Weights of a small mixture-of-experts language model, trained from scratch on English Wikipedia: vocabulary 8192, 1809M tokens.
Below are experts of layer 8 (counted from 0) of a mixture-of-experts language model. Rows are named router (the router's row for the expert), gate (a neuron's input weights, with its number), up (a neuron's input weights, with its number) and show model dimensions 192-287. Each number is 500 + 25 x the weight over its row's rms, rounded and kept within 0 to 999. Numbers have three digits each.
After each expert's rows: "comes after" lists some tokens at least twice as common just before its tokens as in all text. This comes from a sample of Wikipedia text that the model never trained on. Tokens count by the router's weight.

# expert 11
router:507459490514486551529484507497503479482499489475483489471544531492503503499529506528506488517483481528507459493479504499582497521507521473476490511533479522575509537506494488517528501512464525482508501510491528481476512455493519509495440452492489526506514463514477509539511502471493450497
gate0:514518495493496509479512466466513485532476503500554510451500445540502489463486541505460516496485537492563530474547504489495536538509514530509511527460454494513473506527462530496507554508510508524537483493492498485496463467547501495520483513466531513496533510499509504473470492521477482484
up0:484475472508519509543518475511478511472497522474485539518496512472499501507489532541487506478493537503544467544451482471515461505495479484500538483525510484526489532523545533520480453538468510525565493465506488476482535519497474502513459487464544524491479523488518487506511487471519522437
gate1:487462528487499496474534489510517492505509502505535499513452468482492508494553479479513502511500456507523533526535547460483487473495536471464485498544539500485504491482465530489509501496504505479511526515498513471477507515521513486536463526506502536492463530508541503522508517494539508460
up1:496500528503508471496462520484496485547489468483534510525475483503465503460485496502465469521487488505455486525491499439481522513505439445469482484529517502541511541547479477496484518511468474496525450471468482487540509520512527510452536536482506515521512498513477482467498497502528492510
gate2:468496522504520467489505519533529496525498511470511537508526502485517503493498505497488492462524515454498550481528447527546540507477514533457559473491527560483496506461502472511510525465540547528500523485469520456520475510503469454541511519501491510501488526482496507526483536521511532500
up2:527469464498483482499525475504516478488536531458538511537550537495503515498513514489496526502493497500507505508483492553479512452543524497511491456465522504461484500503469515523472473521493541493520460491488468534521493496485478464508499544473476494499505503501528484503537539520511480533
comes after: " |", "-", ":", " by", "|", "="

# expert 18
router:435488508507467480519471537532528505500505494495527512560506489475488525511501517504458535516489503490489504491517492493523495475481447483511484446499519492514539505501508521527486511540496478530512527553506472525486468532480487494513470505500532529482497528475542465517503500479510503538
gate0:467447490503455500533512527512526495534564530518482506481487534511502498473520469539497527513526536449469456513477479491517506534480481528472460496462457491511460532504508514534504539508541479482502473495504467493531506491451476461513511474480483472553492455517428483481511522488494498461
up0:485508535497501467500510535489483529518490516482463485511501523511523506483469484526493517480467575554535497483531486515504468532464532526480497503503499475480492480523495408479482538495503496504513518472524539514475513486497572431477534482492509508489513508523455507534493523516471531512
gate1:569505506503515485540494509484533508481503530485508492482549473514499471502496533498460545479495478511526524532534477532506539486509452461501506510517474527533494526532495478544495497494449504536507511476498509495512499510460531506490505456476492466485541505505484533503509501504494476474
up1:515479467545480475486498501504466521518502481472518505532569486477522513534500543477479498442537459477480478540513500515477503529503506481520481499489488520477489554538502486476502487512520535516553532534470485479473479505480465505461485482532524548481503489491552549500520473517505519477
gate2:553501546495545479483484473505459525504540511525532482519474500476529492478469481550519493504483530504483469483475526496513475493501468509543481473496466492507572535460497528469489469478495477474507503488475516525469501511546537474498536530503531512473461495515538503479515486510467507550
up2:467510490541486476515515563464511506499488489502480449466476489474478505506484556520506442494533513493488524516437496471503512470462499488476461488520523494498504543498502484513473488509487506506479495479513498526535526515517496437440534487491498514524543555505497444513499491503480504484
comes after: " ", "-", " \"", " p", " de", " f"

# expert 2
router:486461503506528526498506516501512560513467483499483510483489523514502514450482487507508473511504467478525511523494432570449477484534521502530464495520461510488521471506501480491459449482498476541535453503517521489521497506519482479473521518503465498530528507542511542492511482537498529526
gate0:491532485551463481459488511502488517543481515540488467506508451462525518511511525518519519522465507503535505454519495484474515480486495515525489479497487499505484507491498498486477493506472495520481491509525498501453484434520519524495494537558510499473521515504534504448530504523507516531
up0:502491468560488513536514467504517543492503494518489536512491485476473506475523537498513484530519496491532518516452487505495510523502529487516480491510497546531529512501466498506493495483486522505485520505531515505512488474542503460483558535473499517488493486545497489487507483522488499482
gate1:505511539560508533465477523453512503476441515548489472463531503480536482454533517496547482556486518483510511545516469479529471490496496466477491510535490484485509528491480553491520533507466529545461499515503484473449524502548532492516489545442539512487463548455521492474502520531504482534
up1:513490482485501516511469495545510516523531497477458521472521508539441432522497500531458493514497484472519512501534508500479479496482506513511492484506515508469477505450474500508486525495506468463458472535513450544507502473493463542468536444546535504476513527520525524522468508495508494507
gate2:471535528471486494487498479494506482519478496555486517558465504475466523492502509505508539495489524474489478501533515521456547516521511496481464516519487518509497497461548495533477543530469507488516467547504497520497459509496485477491434507489496511458483518507482475486497487488485524449
up2:483499538540536515496494533439465482524473494494522459542432500445498546475504486483496540486479529485512458478517521495489568509489528504516502470511542516490515495468534512472501539502521447492542496503484475508442491534489454495482494484451495533490520474559504491503510490495527515485
comes after: "\n", ")", "0", " —", "4", "3"

# expert 19
router:540519468535501495534479492560507507519535520519530475451472507496484490504496508511556487538511502486536508478476508478428477506476493478483494508455471453530447472469521441532487517521468482506504480486505489489478512488498501476553529497497500505524510539486478506500512465467470527465
gate0:505497506516456510541489508481527469509486492518510498522499447474487475507523488468501507515457499541499502560496490445474514505461525523481469503514515539501434523510521477476515556500511490515491474513464478506469487499453541494544519508507506495501525542510516513488532501487539503476
up0:504507517500498521483497520574489521498476505433506484498484514526499509509458541535472493527533504483469491514491475523514480541506458495524514475440487476492534515476506501518465462506505487476531522498544511565526505455510497479480444478505500516510496490492492486463516530484508505529
gate1:524504471501517513537497497506504482530485492502487461494432518511504499521497554522518523483483507520486541443572469461504517496513522486479507475501487504514473489544506490491504506495504482523475457497509489568503505514502475504462478532498514480506528486460535509530514493505541496493
up1:514504527484510540509510519497507454507476484494532487508486509461496499555493480470473528495515500486483543512506491498481497516496529517510520451525521421506491467505500461504523516496494456530489476494460478546482512490546511469496523490518511537499495468451520496478506472508491519496
gate2:517511506521518554474475467517530462515490507518513515473513533504505489482468514480559457539520500505504484482557484500459523522474520518506459494507504497493479475483515526484540524560505495578507514547511520490471497478478503466483487510487483491488503473466508497493531481488532515532
up2:535495527527528483502486449501493505493502507509545506451511525464498496470494483490541477531504533513481479489498473477463517482483519494481478506477478500492527550479502483508516468514493485543476480534473521457500499513541488511474473485481508510495533516466502515497486496493486516521
comes after: "\n", " |", ".", ")", "==", " ="

# expert 20
router:496512499486527490485568484502494538436541448465543496498498500554484484504542468528513475505487493498469508552493516474490461532494485520472510521471483488509479466525488461514469508461451480484464467498545467549493490501510510500527519462488506522505510485454491488503465504469498490513
gate0:493487512533475532491486500508487537453518485477511469471494503537492500516464475512479503532531477508486518462543500501537511515528462511462552485555518512488516432495452479509521478501511496507499514510455479496517481479481490500477547499464488540482467531497525488449475497525468515511
up0:494470497486510483488486487504513563568536490509509482531489511486571534530550506478498472491500464521532526501470470511511495512534534539503485498526490493492479513469499515505524479511475511501493513453490490509494497460486538530469479485495492472520481548491511516518513493515524501509
gate1:549493474537506446491491482522511445479507501491491498516519531469495478520523515508486487533471525488459517490486477498502498512491453511511565498553471520481459508460495518425485532526488511479500481506467499528490529492504461480499496539468491558513488498488513504494506528530536501454
up1:496493494495485513533515507472527518467461496495524467516523479513524451540471495537497523488474536486501515496519519451560527540486487491542507513550523513509479494462509506558468478501458489481482494481494526462455485486501473499526540478496504543506482491494487505536524541493440514491
gate2:533462485505490482473479423501524507518489476552547483498522480458509450470549457509499485523518521544512491472503490505459506523495510483524507504523489502511463506474477489501458509507524471478522549517499484495506503541476481501494484490485500478518527550516491519494505492518532507447
up2:525508437495500529477480496468502478471494481525468510528461494512431517503501536528475500525502510519499482490495517485503441464521513477522562491521546525482492519518470498476497451494512506496524460468512538503500479512527522527514502505465446522468480507519545502479487460480524501533
comes after: "-", "4", "3", "5", "6", " No"

# expert 24
router:494499489462516487496491507508521514504535519478479515536517528491472497540494533490451510509512519482516507479526483510481510522502495529533500498516493511453482512500517527484552495508547522476464525505493476544479521471518486497504498493520459541482497506522473480432469512492454488491
gate0:495477499525523478464456488490493494523481507486532509460508514536465509512481512493506472525467520485504502467453504522555485511465486503469533502476473548469541502472469550489488450533487491503480475527484528489503522491553479520490489476462482510505513528481487474504510476503500550476
up0:499518489517510516491468491443510475467475487465509493458529506533460493442507497488473485488506449509477464467510469513482500487459492447488534502515500503477529490466510541505545460521474495495500506558512462498477490512515517512453479485524490494515518478507489528497496515508465520504
gate1:535515502462493474492507487466529539469538539495500482465508513472464468490496500509476500539463495514488476477485516510493519501540476549498479463533472517552509503516521544481477483476510494486464515502477486507498464478516515500458534485505484486501525502526478509512507475490475480451
up1:496465496487490492507473507522499454524489434501475508480491521526485487511522480527503522522505505550489546521558520557442496517536516506554474537449507494456540451521478498470482458529465507499463488470541443476496489505493489459530509504508479503502528507478477487493544495507492519487
gate2:500491510500516529522502466532492562486489529499518514497433505522486474506530457506476506488482446465463509487483536547518515542501490482484477508487517515455493499509474492493491526517541529498533463534487489496510505494499446524507524508519489486534481488487507543526555506491519519523
up2:494515489474468488451493488509472508491486541514519502518511498520440511528488514522513522536519485502557498552480501500501484478463467509471484485491476495507517493521491481486494503519485472476443510543513467523487473495492528516470501511480521495462500504507476444476501491527519536529
comes after: ",", ".", " that", " which", " he", " it"

# expert 3
router:501511496468506511503489531529501473558483521514493483502522512439485501522520497485474501500522475475488500510542500544534445558497527551477505555490469462486505498512526467495455494485485506465510504488499527492511500479509501502518478542481434519479483526524531502520467511467518461479
gate0:515479502494500489496521429486468488507483545491542479506481528483489512485477551485467512507438476519486492520527461494424501475506470513526488530506476490457502532534509470478455529481532509476493513533510499481493521476523456508536479481479510514503435527502472510492523448513502475499
up0:478515456494495503543527507553516520553478504517515509497490467523497509531504447517504452513554503529538485495501482445493501497509478474514512471491497493554496517487492509494474541502461467531521534520482535495507482557475544520498507541520494482497481522488523470523517482510519497571
gate1:515491496518503480537551527448468516500490533487494470482479480469497503436514497501531484493535554500479487488514518514516493509508467553484507530506504488451493479532525478464511502445493507492484524512530509496477497447508515477494526502490464523516477511493528539470532462506529461481
up1:539525497535549532513538520492506495488483523468473491514515483465504494497457509499525530496469494493504473485470475505511497476515499514492499523501462533513502522508498515494524526489495419511487522507515462467485496460501450514550505552526512491521510487475441526500507499494452489498
gate2:500476487455504532514513535515477443492496443469540468515485492523442506498504497484517448542505455511480478510480478537449498461502521496524521480469480494442490531527492465500470491517491519428500544504472512502476502518469503482532517520479517492506495466477482528466512470492476494490
up2:504507500491499516492494505559519498474474522477520470491545458508494456504554497495496511481540462563481490481483497463544501514488522526483466505509501419528499462471512524506486538492495516502536511497499503495495510470497496471497482506510497510489481521506478521502501515460481509472
comes after: " the", " a", "|", " The", " in", " his"

# expert 27
router:472490501489450482499537555481536490505481539486476489446520507500536526531531464493496536501491497517487493480512453478515483515525485451446487491518484516526512540506528494458464513484505539495545516496506581492520514498511540510493487503469533507475484482514519502496477493495559473495
gate0:510495500534458491486542533495470477507487495517513508519516500520474439518518473469523467479506478510473521516463534473456488516490511522463487491468498500541446538500537514512502525504508514522471488495532567487568493485495518526533480471516553513498486464465494482522463489509522507528
up0:556479471532558477515515449517500491517503526531488492486473488500506540518484491535498494527490495489494489503504487472464521422537462499533474531510526483500521499492477481508481477530495535508470531476510523504503495484551514500517530517445525475502467497471546508490531488532516487474
gate1:508466521495447478478507515506493487479517528503458493482523477482489488491581471537511499471518522503504515507478515546509511488523489436484473495469499507481481442532511505513440524529521500507460510512491487503504497474497540471523466496486531497507491515481494512514494505509511527488
up1:510493463490492531463472459487457481470528509552549524550466505502566489555475499437516493502498517480497505456491455500488505467494529478502514509554523520481526506477494494502530551452519511485470502490486559478517494511530506484478498489476521497532511431465497527548489490513503477506
gate2:471474474480522473517518555494506465483503506473504491475478482508540513580524504470506479511546479510466559481489520498492521496498517510520532508537527504514495495501439515512528512508557497484528499507517490491477502531505517516514508462470498481533513552525490534495503524495530495489
up2:512519482514525454516466507544542447493507530509518484524496530520517516506495522501516470526508505521462488473483536474483499517476488520521469505529531535496467524478504510484476466546483484516500456545485481469530509529543497524480501491515509495489536478491506499518514507503497546513
comes after: " the", " a", " his", " and", " The", " her"

# expert 15
router:485506468477501496535494489504480473560466492477470508494487511504438493466494508473519458533536478477524451493481495485471504502495500501509505522499509505517508535520478463450558495518490522491476510513521527501549483501472514478511560490530450474509516540484474486514525468451510507511
gate0:462498491499487530466504502479487464545456548493528512502487530481484506504514469551505510509502490556481498502460501460482526444492535501548498486488493531491511510476480445478490536541479489468486545489511494504523508516508535502470506497517469494496514502460522545497539560470495558507
up0:505482474467528485525489515494536489510500470502485487465491524470493498439457524487474512541484484469520538484551474530518472471514464540461494540529555501505499503488468499478491443509519533476494535509479464515459481464517498550499511487525497466533518495513504446509487513489471495488
gate1:470460485499511492470488484510522496487504486484509498523516482464454455498546524458496518543525510531547471515518510480497521487505468539493484490421534550503491492474500483504499503498536503494507497476483513514502504466426490536523563481505502469436490491546472513450473484480547500531
up1:532522501467476501456487509506488454499459470466487486492539478502501498527509500500510493491491523461497540454515519520528545524527446519518528505501534469484499474481557489485493486475512460509513517517483508525477514487497490494519516502444520522510473563516447463532528510501482509520
gate2:436471507488511510474495475494484512488502468500509461492514443521493478521496492508514505472482504488490513529494509485492501518499519465494542502490505528544521555522521449454507496517493473456505489490496504513523482507520505490492504511480560470498495533512520481456530505503529472467
up2:501460469521510517484504522507531520530514498504515519563530514450500507529514482486534495464467509505502478486505502464522488498506509534521482521483480527511515489550512454517515487519497486468484471460453501463498463522495502502500496553481471481513455548455494548485522459524505491495
comes after: "\n", " non", " Al", " co", " self", " anti"